Below are experts of layer 7 (counted from 0) of a mixture-of-experts language model. Rows are named router (the router's row for the expert), gate (a neuron's input weights, with its number), up (a neuron's input weights, with its number), down (a neuron's output weights, with its number) and show model dimensions 0-127. Each number is 500 + 40 x the weight over its row's rms, rounded and kept within 0 to 999. Numbers have three digits each.
Before each expert's rows: a language model's description of what the expert responds to; "comes before" lists some tokens at least twice as common just after its tokens as in all text. This comes from a sample of Wikipedia text that the model never trained on. Tokens count by the router's weight.

# expert 1
It responds to: Table header cells. Column-header words and numbers in wiki tables and results lists, such as Surface, Votes, Candidate, Points, and score figures.
comes before: " |", "|", ";", ":", "/", "---|---|---|---|"
router:462479606497584458530471519530537665435597510545470517488550544495558554516522501510549508578450532407565492544479509493529444461477466495509517529523495523504557499550456546523479546537502422511466505544467458474489536519452489529475548467447415498445511487507559547461559441523529442501525506506518503490460490538452496558444485527400509476512502442510491518530497524544518528490485
gate0:481496556570471467538527521531491508468455548466496499492513533448495463475500495487487506519502502537619512475427501499479514522514512449492465529538554437551508464454505466514501459475531542523540494504505497475558504466515467511538529436480428493521523469470465460458506487493484559485437404474448555533492470494419534530500498505467500441457503532574493476497526544498450502524483
up0:469491497475467464524473494524587589501457496469531537496480508469617471528476528442509478486477548542496483538472495504523504545531532509478503488490515503487472390406494520451509483579515448577391483451482490494536468489529462553425472498575519549571504503527484521478468482489434519556507537529565533481477514481545474512563518654502585471540470479512524502440507507547423500503472
down0:554512475502515471476537433482534503490429538512521543523544425486615557451455435454489572512496514489522498553509490537511513491424474527522398508533522426446458511476506504443502510572534459546462556535445507536522521532429434536489455477523426549550473544530567502478456504496508502503530470503620434517505537592485468570547621461463525523545539530448466452451519515496463564481500
gate1:494507475454471559505494488521530506434533551409491434530559551528512567521414493531455490455527445533541438454557488498502460482500477499500490519501538454450464514554486547547494534506431472524451574480489489525520583569475435546543534489592478474491506460490470541536518509517566510495522472560541507482484482551516511457505570463472510496523513465507485587467508488441510557551530
up1:537553568522464544469528598571471503472445487548471513534506456405515602490467487468410476480472465510568480464511544515473540500501567497449483556512548475510421524589478513502424461536522509492484512482483491450551430474493456605528510568534520472475512504443502539531465481553492544472492427484484466499525519523480540499496524488454504486512498495488498502513533529499487578492485
down1:520479461452428529544529506451500495511499532532514546479509605497494504453523490515467565528511556505530531440464452526493446412569555486549506547501456562447557468511496437490557507429475426527555513510537458495491479481466555493440464450501563527523525496483463490499487529490432501536566551476463480538444455478548484505587427542557386495569499395484468540580431466530475501472474
gate2:515456450459511409502488469582516476537483508482565443402529541551444520469519476457543480469532559491468470474477519485465532500569519526477497421412481561506468541510438472561497561468535515504460518467530502470540486532509540542505530457531560548465479478445430514533480502541479558488521497508456517589428488490483532508528487483491548562500474527560425544509466476472553527553476
up2:444536501513523549421461518456477466500446473556455491491464478465500497531487552507468503544467469518534543512600486527517487458513485413511431488500512509460438471462580496527434508488451551585460431574455498518464522508461404400480484523507462515487513488537505453570493502456501432502469532493506540453570508480503503512449503502462465506460458523466455426435534483526505412544480
down2:520480551464521506521509501508562524433511556528561525474423521567497495487415519459473542509485498467410522498516373486513489489464482507529472527544446499554569526504537491479543551534534474462581452512458446479517555516486453514527546460500562458474507476450482506494501465525504466521440465542521478509500460565538529495480595494484482402463582434497511556544474560500475575438513
gate3:446503535458525496456608552481513502497600487446506486525558484483460504501403548490482517526516511444465536497537449467489447477549517511517446506531493454491457496593499533462528475498488525458538449531504478553475501560497513487518519471549547444522486505492576569508491472514530556493512484473541500496444507516556545509530427515477531444478455497478501538525475482473428526512497
up3:475445513515453519458460469549501483481409516480513483524477486469516546456513482506476553468479505527558473503548557464465472570454486462563507518484515533446527554485457486507547486523410457526430497462496543504468542547440482503441544479457476567458517532487437396436501527550420496510461471496467406550430525511560403507557532408517447544503546533501472471471500489453569566459537
down3:507479469506544470487501513472529470563544478549481561439472496520484485471484575486508494487573417475491464545533498508495505508541545577510522531533499539474567597533557488470405473537484551508511560553487494545463464482512547399447456513565517496462447515436522481435473508446460530533545581495488544492489463494555493485508477441430491476506472549460519470479450533532418428537535
gate4:487469575567500453602530522481470568481519530501508547512433436453498545447486498480490504515491517461542486483522464565445474475494504474531521502517469479484461480529465517541451509506478528489541476432538488518430472509527453489472392537513483529505498511430522532507485496531415451508553459531498593510549504506441506475528461496502491476530456553484508505503484527469457573442514
up4:474486543499435483551504474468446615481543486536511540415492521387472504470500520501502432500443458470415589509520498517508475461546550537531542498511481521538560551542479435520445511493577507444461470526425466552452429547534507485504443427472525580494477588469537487462490436476509434540552517482460511524457493496522523481506457538518518457495496540479517551518480487482510534434501
down4:457500494535609453473440482530497466508510565440588526421465492474469523483543512461499571520420442408463489520544529520506510503427548469552465485490476484532554584530602504503501467499441530421478534485528519457503530544483498543509515555504529575495511489433511489476476507459437525498445434473499514491518488551447476503476502504486464467480549524503591511591494506455526496520523
gate5:458538516502547433491503576486576520514507457557474563426471493515525535454530466501544431545419463413486583465443537451412523555511428512528476548536528590491506473520541379528558591511529513488468526499499543374524535568474506461449516488491458553522512474526527511514508526495458415429522564503501526434491527501521509482485485559515460407499543534451510560588421502545539535563522
up5:538412430505426563549508388573458493520452469471461480545495539468495466464467536552518570449466522526539467528559496466464509401491487540509480503494568476506476497525513469473475506467497480483560558480530597531478471485563508521533529513482487534486604474525423443495531519480488504532476540548600502442518483558559525534480512545524485530456555531507466406485540470490499486472477
down5:490569503523467501473447531528476520555523513482540447502483497500505516500464517540498430495411568518518469442562496530460530500497512586526482478536483494487440562495563527421479507508421498430481477453553536468482514546445455513502465497418500466445470504521550562581507476488442534502482494521564561484546542468486510543499565519469521491537511483495507572474470481519535523539470
gate6:568479556447491457536449579558540481555487485558519542534440490592501593619543508471465394571467535529510466512497531463488546495476488415495511509493507591438521337525485548546554484505481518432507482567495429520529498583509504538466458510437547554529475518451474551520461436469546467507561480519480497453471498531492499529543591480518514482514504509485535520473502557496511553490551
up6:524526522458502473507483553542573445496424530586531545468450537579528519559498519502555392571452525452541551485448519476476629398479472423519502527457465597491543441510550552484525486484520496470506447585511380498448487458496475502455476497412576555504508507455536568534472461441521494512536502516524492472537485466528471496552612500514569425471554502501482534457507499563470467433558
down6:503475482454507473550502484517455501473453453448470501462485550461621528505450488420490474454430481529527504477467540537534477479490472462579454503477521492564458493499584540499492503470475465528495519465491482509527581512471475500481538488575470525547434531403517448529501540511578513550570482524537529537501488525516447506455510509478483514554498526545523527536535505465476559508446
gate7:412504454530485494507518514534474557506551533410478496477462511470487537488479539451443460484500513525575544499470593516527462515499539512504482492488446523496497443448478433472515557516479502599485470493475583461488501471528505540464497525477498466507551470579387586554467489519500491525485582459502482513519526559481503443457471561553483441552504481496560490526525537546537430469517
up7:446430482481533504556521597487399532497537532453505487482439570499489488490525482463481520503483495538563526495490489513469491451562597576455496521511488534568558597518543494524471526565510442588492521476436541452385458504503470453562475459573493448505480529525489458579492533476496483483494604552486470505417523525490506450495564541493537484496484511518518511529579472491525489481535
down7:460537520508472515561481477497466452487459479467517499582476495472550582565496521525537492549499477463565445538577540400536509480519552520520463528519433540484502478499482545434523526474414503545478514550519505446470429554369476477548458500540507536501554504553485514468465535466492541528450462506587474504514441497462547449464514483510510504499507500500473409500506533528513432520432
gate8:491482490520469497479534413511511514396508489501503423429522521467497524553453564456517401521513535501441484528481559486512519465524495468482498468537466549551493514458532552447466473497525553475462511464475514453455515447479532477497523554518401543526527476516504505486502432493547469517514441428565480507485533487429531486488534528457514491520446514513587488476499490504484528522537
up8:588495480482453517507485590454520597507502471597478535550541472503522489422561431561487572415515522499511473447425511503519473481479434459518516520474485466497580499477453545483561482540544462461577529465473513502516481516507518495509578511526528534487454505493570485561528494515407467431499469504546503457433477483601445504504546501531476463507575515528437518485534521502457511484562
down8:462525487552528520500417460478541561456511484475461537448534518553489455498468544521528508521452546434474469485514541540482477500512532478478487562495528536561448527480457478500513513502469470411459541470516502520578488527477519501418569482456476549576472510417504543495523494472519435524524525508520488484554456497515465483556495507492460495530535468504519560495495513537481491506488
gate9:465466402519599448466552535493417522454551527513513460493472528478520514396548520475508512518514486492558448516466437475469480486422431595529521450457531548521438438558475504514489481511556502519485493516520440494415489504496509480554519451465386517491529564508595477500489532490507546551527472501501499499550470460496497552544492498534488469498489562511520490528482495510566549502468
up9:491502459551566539548522547517451466488517501533515522556466489511548529452505531529449503544479540539554414486474500440503488464495482492527508545475616573444459444567486472486469530502479521463537436524586577529514500435562500460545498457452439477439546506577494497503490470437483498491473553464482500480491530441501491576613483508530478475516479552497499485607507455461534506530392
down9:527489461513527479496498542507507472437471545446519499423579522467536517506486546465488515558538493470471503480485504565399473470503513473469511517459500520535500505487482529459526474439480522539529543500464507517475426577539532493516519501562530508530516485510535493512470483504503519533452493606502498498476524468496499486489577494538536497465496478489458549477497545499546499525535
gate10:490541517482566430539474496508510541470509532465471519509524534464516487489447500475513430474460473394507525494460507509506527450462610481499490489474471543542536557559490520550426586487552498499543437442417477478504472491505547491576456510449438487467583493544533467514546482531508509519487506520488449521508484477468540450503588528476586493495564467511454489521515517480513507510459
up10:511479472557559431513525561551502490545537502502479468504457509504534509463481530435508499518522485439440494526460559518526540452457575523501513501446517546514479550547481471552470520579539529501522476497481478467463547531549482428564471489535485525413523530475599531522503540488444479486472553481477481558455502480490549455486538531536506504558521541485483484511531416527454481466517
down10:557532454472388607533500536543560531469463473505558493533531503443493514494506485479450525443504553571482449528471520484479467501516493582536424486515525531506466512464525477476536525540437527485510521486500561487489461438484519502465465510456522456565513520490485519583485486506558509461522523428499501567517484495476485495525565523499487490466578505579480495410483475507489489499496
gate11:457456470511510582583484454540497466500430532514492474490506494499470486540549448467458513424490498549503470555399480514517478455480449490539458455464550502461470482448536497448540567520525515507546536491491548490454557474557492578522504477511534487565545457542462425513521458534486498548534494485454502537508461494471537495431469491567502621549554501515491494554527535532484499516535
up11:499501527477495449443493577519403570534475456449571527490506518530527521503545526549507564545401583541475524497495491506417487467505514529530494501512528447457536527593485458521497528560490458572545461513497453578463496433491541480542419524479520472442502526486573509472553497537485463501494549504481491444455468473517496502467565467484462496504572485464537449479469469500446496571521
down11:544458532466517474560519420452551536504523450446518498519519467503536529536515531549494495532447545503450465449500502486524500543512518491477572414477454474532442488494477499450520404451506482510460538506530543425541489554539527553496535398507510453490497506587503559479465502481585533534505529462497487509425489485485544506541492517432430447469456475547517515534536468502510499463420
gate12:496555504548563415442486531452502480482518468455536448482482544550486481471491521508540426494435511496481533498458571484588468515524476558374492455477498531495541486480547463549483500423501554498527503521528448493493563568482469502478479508547479483521487423469563489542466516527517576497513464433593517538516575493495478563465450471464487494525560464547468518419505544503494431501497
up12:469425446527508581516543495486540481518489485461490473560558432475551414587552494449504491530542549505482426535475498437430560446465479419423503513500464565496448536520452544465497394540469482514428474477554505475509556506485519425540525520482525426426524551482508511457497458550469552414503522575509519513469565516490535567527538503447542533485432549511451503522484499458509350482495
down12:592463497550482510481537526461521479454532442503515542482527440529466537529493483497476478489515516444560510484559515486517462494530563472511478444453585365476484514485513503484538542475491550531457470491537556488570510531521500416474430512535477498497558516486547526519508516468466535503591524491565514475468526418520470497459478509536468544491522531488410510508513389497466560491506
gate13:492451528471495549598540487487505542513528525499421451489494508518521605403497466490493486459502541529502542553466522461483510517447549499584514479498534550541528522457451518525550508483497449434454555507517515508423464494461500529425497554513421467526485447575506513475514492531505518525479513448508455532481478526467456472513514353565525443523510480471473500423544529500413477459515
up13:538498454517470526492509512549465477487485500499598554474524531474430476529487563498472537535485502458472508493491463439491503463527454491461465530522516482493512468568558504432437471489460506530458443566469536470571517553533552417537442407511554545541560496418548497530499499440516530439568509539495558517466575464535499513482484576482507514529473530563539539659471442493568475520428
down13:539516517539427469481503536464524529535486525516499482534490488479498510518556476454543526465563443505528454457530553539526505468417469504494466474563461480472488476493515463567520452501518477507469471481520484525506493519514497448448495456494460507480500518489517493497490529450436558497460486467422507544518529541482523471556479543492505542499412611458470554552507574489454493438486
gate14:549433516482513502502527478447518460524481512531518447437459504551533490529506452510433493510532429454532497498504480482488498517526640512480495525496496498521480522492502481527526556552515522495471567460470514537490449548478508483524541513480578572534547523467478535525553564502478485418536481478438465498543452465523497503454524501514547503516461499500517497533508445533511423467551
up14:459479428510517493453436456529485402530462475469498496499576533569521485583581539543523525457446513475503551465533513508523513541480491561482502475536532493477543517528547527491493470529542471619519470423582518534510509533492460557537470527543474552518452508490484452505506479514548405477432437475562495466446530495556538469520539498560579498489500525447471423479564492504510556518445
down14:481466506418596478465500481489541520532480523517488475485522464439528513515490448538470477526454590485452502571506486535495529517554488500568501487465538552437618478533445466513534504520405541429454519552506499525591574503498530499570508516492462468473574475485555480499541479534431524486501473524494480538445542538451546482543460471425484438535605510462418515498474529469498526519479
gate15:559450551490461497517489496512481521517554527538533493458544553536618510493486545423465517539552506477498468540486580461477559515461576464485437444545573506512548481524500560546545467536503517524474490509537525572497439557427414546564489535491439563521463502454518443475488475493531484506494488460555518538420527505463535497514485455482535470540507486451539503519518508450493519486489
up15:481456481485498423458539464505574519526475528495547526532445494552507479533509515453511458472453537405495557512537560486516508486545507492512456455509468550479528483507508442520503470454454505505509568434479516472512557498546535437475410576497531477567573483515428504547496439486482493459499478513460543501502563465488494528461532502516593580429512599514516549503516503533551512466517
down15:527532437478503495483432554471471475504475490467543476544456533471568483545550458515583494538486575497516517469475478533512563527467476473508499471458388445462505497445522491488481513504472486582511467485543452494576550500575478461522502540493514501478512423505466507539503531499477491556504498473522449469464452432494503412551460541415458457513504508511535418491525512495534521505512
gate16:414551496513517423467457447497540414542478483443587566556460486515489522472497542545536487489479494531489562477447529510475530466529431516482447417573468484545490625486499522496534516477467514494465480551479478491454502521494530481549491570504517485491506478527487421501499529488551493508490550473519531540470487541443469523421600485533520499502472496619464537479600497576538598565517
up16:462478465455518462509481466511533494456530513470559503606588524544480481520496442516542488397445470489512553510535496527537496500536518552491450428547486463531498565543471491575532523430497488503481562552498440521417510486469537520485506532445470594525519511533457485538534444590606453532533540541551522572501485488479525497453544495500503530531556466573520450435531503562583556530513
down16:532436472450437479435513530471498497515526526497481538486586467513453461505413529473487492577526436480512511521443473473492483492507518505461496529447496520477486498519515506522467464500542547489462485514452552510560429500453516445488572470554544480509502473518463479529526502556588540503541525448454424536534484504545489493417498456448494527492517506448463568586542424479479425509493
gate17:482528548509527444536471544493594538489502522623495461516476508535504502489579519489491544461473524457547509602426522524530515470520567428522496522506501532463506497551476478477478550476548475495503454506513511494535487436524474512511508479499501496515493466489570537478545482416530489463529561505491485472467501491473515562532527607484493531599431495466506528539512553585463572499512
up17:486473430499406523488559482429432454505504493421521478499512470457468457558477483479527454484540521526458531384534492448429483525525465541443523490464439501550487592526519592580449427463484532495527495425487482522530489562527535459479465552510577464477445571490449491564458509512452576534477447480485533490530456462522521472474480422480499514430522466527454467511481477439533475504484
down17:511537484526517545561468479555442462447530530462492487483517531525535504470563543571505575530509481522439526556489490489507497521487460549503526490509431525520478491525532485492544418475528465488491546529487478539408569493538514489525566561498470508478575509542458548466460477476531587435434557476492519526510490528473461521504451467508546497406436458500520478511498514457493465481513
gate18:404534524493431480545512492472541450549484500508499469517493543512559439522505500459487523542488494509438514545470564522510455455472574471503531501437463519496484541529550483481546537512499524529554550474514486557490487453501475572535496503530475511462496413447455511532540537510509476504468563529496488448474503522545499457473425462454556388548470517514412441456587453501538499608472
up18:593527453470423489524519452500486483444516569584511503413442467522551514542483428565525421384466437475486608496445439531501461507507466482451538485523482485517498510498457426513526481550548483517500556524473427476551503432539492478570445511481513502554484537489447568474489453496500452494482581548456557445526538442462473530531535474482523519506492555465463475512504470496500518544502
down18:473501578469499510489583506519579500518412543485529498530558476521484465497480505516523497475501433519489500421477518436514536486446563494458539490582521497482525418499455486490568531564415522447501514483515504490513497544418535597491554501544565505493476536506510470453506542492489553460458483473478495506592484508425596455547464535498524500563481514486492448496534486562435526544490
gate19:484517447525528491452443491517553507506425515452467510457482463568551434495500539488486531550516495501493448499495484528504447522504463513416559455539579483495526440535543459414455487570500499533485436510502528561489510441537484518502448516505473506506539440493493451460527492521576531445480536478546512520477503470483551481493544486482482512520505514502442477535563421515543479516545
up19:460482481458524438494499432506522547454535575471556521455495500526493391508532418408463543539432413503597484460501485534491486433497512565468483527505560553513522513404476505507470527553492480445479500461458542475432465513351535538525480479532494535554526481508504497564495530455489457434473468423520420590477497482487540514521561444513509597537481493500588543459503529457568535553435
down19:511506499535554448487438480503448491528507544492524493467482567474530494483529520429545469554490543533528496501417473464454554539562537512563479491563475519595480580509577501512521477462478486452462460523458478493521502490439497495468571478482521523539522514537500466538517463460535541534458507441471523549508441477505491560512523489463420477447557546535547455535457498542490560516486
gate20:522466489549571496499498514519493506513518432500519519417571544585508461514458542515562594494476503511480522440558550425413493440490502484433438507461518481492565474542525519447572465495516493509556537547455498498503520581529459471512403468526420530504372579475571551451476471467500480467591519499514551484497526436445570460551477461530506514519495543546554511604535491454468496499471
up20:516499466556563550527517502498498535528471426492509518480528544539497461527524529462540553556479503498459589477555529445458531463475530498434418522471500510500570493505482503498518422507560488489585487511412487474545468574500450478466402488494482572518416576491564533456471513508513481478541459490519549490501484472482578480537484469528550474450544508609568466574543447484446467503472
down20:517561464489495590493534586501456460546463536445541491509461472490529578506458494546504472507546509479472577434542465463470446489470533483496581592483605501508460505494516496478492556466466513511471465555481529493553483496528588521492482521524540433509500535474528520601456525493453501518466526494517478483449542482485473541502464451494515449411546472458504517618479495550501523505488
gate21:476489478514528529509538534456496487449505496484410544448516610474513530479443487521507500484533513430526524466488472577602497498547508451483455490498501459496525514463453510413504611508571448558558504473464493481444474461494500507516432567513491502503497459508469486569479504521461458502498521472487470490523472492494521500529503562500493451523531433463381422470512524492488570474553
up21:422441486456566466468547505514478506412549485529447544476541610523484556462471472523515431441514508503586483545568410497602472451500501533450504517541490487528531467490524581430512465481556484485520464546412473461512500496464490465437470462522494517518466453497487525561554492520566479477511510478496534495562487504487437503477504512506502435507522445573545505490551524487502555436545
down21:504518425548510515459499489535440438505495428452506529553464497506539490448515448529550462479486523526526513539439506485426499544567452550464563508437448577494526510512453515559522513481556414534469530482516572543508623493514518467500486444503540555531540564514511459447485435493454496541494481499503485457432532440567532441457473555574487558505519506488452549566484521490491502479519
gate22:610545554541510519460508385502505505428556498502437476485559489427499450432550422452448502520466561517520578532478442516482498498505465510527475427442396425499585488469549491461524519530490532516500532469425540513500439541455531578495543521494512535511534471549482528556518465495531457537556505495500510538507531439473530526455435489504435431467501484604532541500475540491482490563443
up22:540537536555469530475518407540495425481527457485416519519557480422536508469545442496498486533489530486494550490520497516447480487503534536557492424445469426479500450479543516449483549517465552560536497444498566530470466509488487539523516527508478494468567457563507513560496496501532528536564529400473494477561527479448554577428396509461453431489514488516483547513454545487442516533429
down22:446536421445478495469561497488470502562491521553493525402580567510464469437494542477429495499519460466561527490532562466503483521552526511483482488539583466434479498612473421549504546502497418452579479528515515512570494492450464513518542527540544551471512455403552424467488505564483493473493562507479500515446488513442527503539499551429468506513521500483494502606492572364465534497491
gate23:563436424485520555505497566526448470529453538564557461497458434538566490501514489497486516455567497548458483479472451536496487502387482524442505500509559519466579459545531570544514370519552448476506487414457560473474511501474438517551552510459436533437530504494503488454472518510575493583553485550548607497551517529552532539510611462513556466524532468559497488531551461528449473458520
up23:537507413468428453518499412477462551579632499474465477525485486542503529405455519557505472509552535457445523500516445472499516524549584517496510553535558508490408511599512494510489567525427560441525509520480561521600544565466474419465564429485470537476487441524464526529482528444534490547511502513484522533535477522506485496494482478508454521469442527453527502486508528475556495446551
down23:497468538551515457479438401548510516473536526499409467503450470485554517476496447548528495519469542479537545560535464499465511430519508533467481490538422518429518528444478553546485521494511536482523516496476460521372515508437482499474501484528510461415564471472506481512471491407464436495515520522507487483471518505503509592437438488458476430489516482506499490506534490476511497462488
gate24:518485479546562440463518516544495470539532527465552551485493513549451490438524449509438510479537461454459590460476521517492458465478453473505556523477446492536447463534513426514490568519528496459526524493423591538466493523515591499488465547439538507496498457475483444487510530488496511471593508474485558483531444419558458454564387463486453445591516485451498539471447496449490533559592
up24:493509507490486538564464512436525528430492530493467526548492567495449492520460452504473481482521498498498543451546529428487467531503488412489494529532576516477519547531439506427501599493496491433487538453578548523506486489576531488501443531530544485443495510470505510541509486459474512431466470470554514509509469491546485531479513491510511462515496538513515526518526482490504456542607
down24:464502454436498546513427484523539529472527477516477493514552467467464526489484509504570460471451541503505516512489551534499493498489464503469536509589499408472465491514524525484443437468511518475492501509584522551438604518489590522517465480506418520470476555487491555490496439541512504503538451438554572471533524485517479472419511474472456509483509454538540491528501490507539475605438
gate25:476454432439531519500524506540543503564515524429483525439459497537505528563531504482531465579515549536529473499503527524484510532525519486471519496562485502523518507535506386474468466444540557482442432448512531455418411508452482495497525496512508482526517500522492555551500465449477494497475506422511460588465501537480514474491546566418523463549453510447557547478522480475445479533506
up25:498539481506510435487526555487496513599543510371478508498544516429372483601579456425501495543455523520459493511550542518492477481557530470407480560612491498522563485513470447522491530413546503511496478478490502524424458567504486532478507527471510496558496495474469547479507487482535531558521497440469456591454535505488569502463484485469488495500485468487557540431482517476503484446500
down25:495544502474520495480522520497502447471506506471514507596455523554508459494415500526485437501400435542435504506574481490565510525480554524552460516466567524559513385457475535440451497458522492456505500462420529526543510493496560492519548561551474526463526490502494489512522513478451454459485465451550460478520455535489483510555471503542542553491530447540546534442472550570528546559544
gate26:466527517500520414552460527498523495528495433514558503443521510514490571537490509491498463595518503485601494503549556552524481456554549494483493452495450447494561494515506534462568445460564499540499501500451513573467498503518443571505428512473479483482508415474517522522493547571483560539537530447522511520435553519475527495385516502501517448484444488605502470478478498468469472470486
up26:483526476516522389471479552409476466502482442540579482516517491492514529483500552489494531521481514490567467509581511549542431442487534509555463476494502451492563471554494474480519416458561547463476472494472478551508488487496469544436444464523499474469487427479484512543441540521489509525517537417505494522466556528491512498416516476490512471455462505592488386494451468477489490493502
down26:496539497531512477544473487570480493497489453513461460539547533356451525438531499496526500442543422567503420475500512496551525495475515455521527564556534488440497499555455495492542485547498500496522496535582463435546455452474550572493503468603437546489552476498542498527507512550492546478470505574498471509557503482477427531619530491511543540511466502500526537519495452501426418510462
gate27:532511493478503519504484605524509438518405541470487521526576483430552541470488446498518523561465526524569477496479498457457465511520448534496460453470472468514560513503521511458506523502436516512495493510539545506504456462483429571427555506546541485502433499544521534547464530536514487493529511398554538546511452562515468495480485461511555560459495454491518508513632490470509457524455
up27:525523531522513534534533521489577488517543463462567467487471463501528476546551509547557447548532469502450497468465505453514478487481523425456478459518544537458542558479509485511570441534469619515539447480514468527494512518473481421511476537481551487514514512522510443501543475510510507484506482470488434423475555482514526489447495500476482450537496544572434490420483442486468499446510
down27:475490488623451459443560525509486490577510447533456481505519569440518495532495509567511508520540565544446579464561482441466482514476452478557526499528505469449531464495495552499505539533532518530485424500495576402501547518584540492496517565497527537504515452497489538458500538519473521472539523528504553546444502444578473572511496487563411504467588585484513488444536497509507527459511
gate28:592499442548460463499513519530497501460480519483494477520426517452447521511482452485487466466580539504474515504480593568441485563482466492534530498427519502530453411457465477486419524541506586479479446571505499481480406447480421460494530493526486465539517510472486508495471501536519477459496511551419504514538543446494502527422512475517489507504528514485570502499516496497501472540481
up28:567542445500500466474472519472528491521503546528475482528459507515475538512512476559469547440494494499520492478502430489554477473499466494489504495537476478583462455567499456498515480467489515501568460449561462405536481419425468515478614523486504490585537446445495580478477500492481541516508471498483524481506517384478567514531486470498473537509519537498491463563487451504459555517512
down28:547480416444538484486463479513495473487496482510479488485544509503440500500500503528483502500450562417578458533508552507476496474469448511490477536499508459508509417437492492556510471510471592452542419487489528508462481505410466487522480466539535478476479489476468601535514443534471547552428530506473481432481523514531488527505503449465516498466539523558515558489484533484500585512482
gate29:471449386499446521457527428442439544497501519437454572458482457478407518495509494534493490520426495482469567477518497540572466508546527526420506580540537438493500510542480427444469524442466503476501517499455519445467414501461526514471511478537475501572442539527494535539471500487535471571504506484493517501447558512531528496531475512456477520491482523454460548494531545542579519502523
up29:437443455534418525485538457457493544485495485504417489497494503498537487524527527463535589522508490437512585487542544550513503493507497568523488486525497443445508513491507483498468514458447517628411504455456564490482502537438401470482483508525492489549406488513485549528489540566548448531504447495574548565444617528500520525482504513465519458534500536587542462528542607479506532523554
down29:488554504552536547482523516519489463470524489438553501520452480490498467461464508531442512452540478501521435448475462536483492509501500377430553511545544532459508445474476479522535484498502477510512477462429521569521443431494622486499588554473525529508474463433477457433530497515492485492454526481486543482502495527486522494496516475419536402460589556508436489538505496462536485491544
gate30:562514531499490516535536472511445423416510447485471471441530509501456469456523414544512493517454461507549581487528607458515438523544388550498541468458466496534532522495487523503567450440482508465500394484460444526512551483513517545505528564513579564529606481505461556607470544473502478564483510516533446509547505502522479493562429556408425502519489544471577487488476509532446597441467
up30:479489511496500497526486505488496483478519579538504506499464504477533512506466558510445518491495484437532500499529402541433554508560566448445464574550505501519494496503500433496534489554423519502474505470525511508492455499537488423548394468484512513512491533474567496520534490526430557523529323501521486504490521518505566477506517450451574525448522477507465573558477511477486525482460
down30:461510546503508536449484434439533507508547512532535466526501544510488534564508503526503522511464562447499515442491492539488469544474514578484535524530480483518499488507505535474555493514510528616469485499450536525497409504502607517500516517486447476515512560498517462504493527497546519503473451486512492489534544506512474476496487537497439417533593416447455485488450503519497455547475
gate31:508566515511523481455459512473510514573592493497461474472534546518491453574542503482482508510498498501474496478526538396483493457569488567552494483467454555480511479506473460534544494511522438499482427475536490445462428444410426470428475430485508475534529515572546480521494460560540475515424453456586493606517579541409522535499511547447500468483469504552496439471535513502534564524556
up31:517512492430534559452541523458457520557464473544550494494473419554514460498536518507492471535472545404500530548441515493494523555465511516527464560493489561494452522491426520516487581508452514508455519566499541529518494562458531462567492419539468462518581555490523517494498511465442539539511498559450405481470532507557531430446470503576513527573508475415513513553501525542544511566433
down31:521483548517508516527527491499464517478479494546561483514491508483496455581501429459464447506419460469603522567472524548447552511505544512456514550495442464504488489532495473541486511468541529472590500530501417499490497507588480516483495557460549579505454467496522480509530510376523491509470447534469549412550449480539559496474540512497550495517547442548516501450522420495478429518472
gate32:510465520473541556538493486594504560431528579474466512508562534564500541475525426493434512423431423536527488493534463492451487485464491514544421543516533469539513453566467547515577547478479478494526485522463498493495482491463553544548517447466557468580506502459479490502561504481539487511505505455526458540454424493513459509540495480450541561450511530539495544432527497459548557445502
up32:519539539466497499590521476508430476524478520474514537583514432474470538534457438521522504512449462552483477381494464547494444460447453547550527551515546527510479478533555478484463429459471540489455455545487537458521495522527535522530438513486448467448496532394497539572441527560477529556501524482448518512451465479546488462553506440528450551446496456548461538456485457509509523502458
down32:507529417472437507555575546525489488501534462467544534532554487473484476515530483531483440490496437525449489477539554542522468487509434543513495452485561519480498509504467553576482509480455552480528534509528494457482514519508503506525466542536478493564459515416478514420469505511456465557527503517490486524488539479468441450474467453399559469513523536478468495456537512481569522507526
gate33:491465574501501494514510526471487449467478520528538545527464479473562525505523505418498513585503499424522504498483521519480477549501559464468583476468532471537529471580454546426509466527527601517498485557539451524605495493533524449551502569499434461541559479485473554447504492532468459501494517484492569504548498474423627481398545455442550491552471490573503487563524455559460561478489
up33:475518457527505542498526583518543559498548486423486539566465464512460500504492463507540510508495603535485469526468429494522522542504472491508512567578525478502506512606526495478456432536492480582529549578456460588481546527493531465437466481446516432480458490485478555534468490481553494500544517529494529504566570556566497583445459485550503509441553515489484504453478518461525539423503
down33:530578510482534483453492484575450497489500552489491470489504472530516549454567470509518434495454543494505430483441508503557498497488472479403551542438461473516492568458456573515456490522578587504571441580491531466471574493528470503511513496477512530473517509418490545493526467540493494486522484525535503525537501467503457512499482495489431506525508471590502520528479516443521551507504
gate34:550493496515492454466525531469502451485460552483503446563566547517506487559560532528565563471491509510570435476534553575488548453591497484470531412544462581468430514468524505559457518449480477558448440519541477474492592480490502485523488545497440506537528472525462574470501546531480512465439526479533519564437494420467556438521441595497494495550463587542486495401451509562508481540501
up34:546551475534470559468501402501505502577484463500572507537450410551440494581442483486460455524501431519507553500526465461531579490487570489447484558511473524485601497480547538536535419453464544478489534500488411483437540528477438520470521538535527519538477522493521473615478534420486513494547443488486495474481568509515465514463542478500533477467533438508491437597500549496423430526493
down34:537459523566575489538460510451460495492474491527470445448487491536546520513499510500490411533517465456492488520506494465516543453463509460533505507468476476502568434532536523510553527483497512470509492517494456494493513530454448490446517488494496526506509540532471485490500498544455483520468654434486485450445526532454579536479490518402488556506520510473512401472517523525486495511469
gate35:498503481504517513539496527469491500486485520556523513470503499517529495475526499511497497472590464481452542467468492510531470489490506465488527575577554408496514496587532462449493452468551516459555473522479484473511484555499478473528510463482514511500426552498497475542505520460443529482456497525482516430508498525546493543442502463580514491403538538488492452526452507564469502374527
up35:461472566510499534515550569470492481463519527538492520505499554461480471485574422415462461521460481561480535516485577470523471497535505534513485482444479447455582486496495523516521494518502542505447512478497490553410494524432494486442497521519535461469415523467489486483475486553493497490485521424496478492547545480465512465516398525510458450512503515494493476437560537453431518484488
down35:533560409565477509499503486491543545479436519488523461473504518459472502513448516450448536495487457483419503543507497432494541528463460500495454546468473558464527414483508567499477529502493497502503496509577541584516486491494503499522478533478541504541561527439462547463533418522499528545537506499508576496449539567444561523515477495531555412501531433520492535506487550416481473511453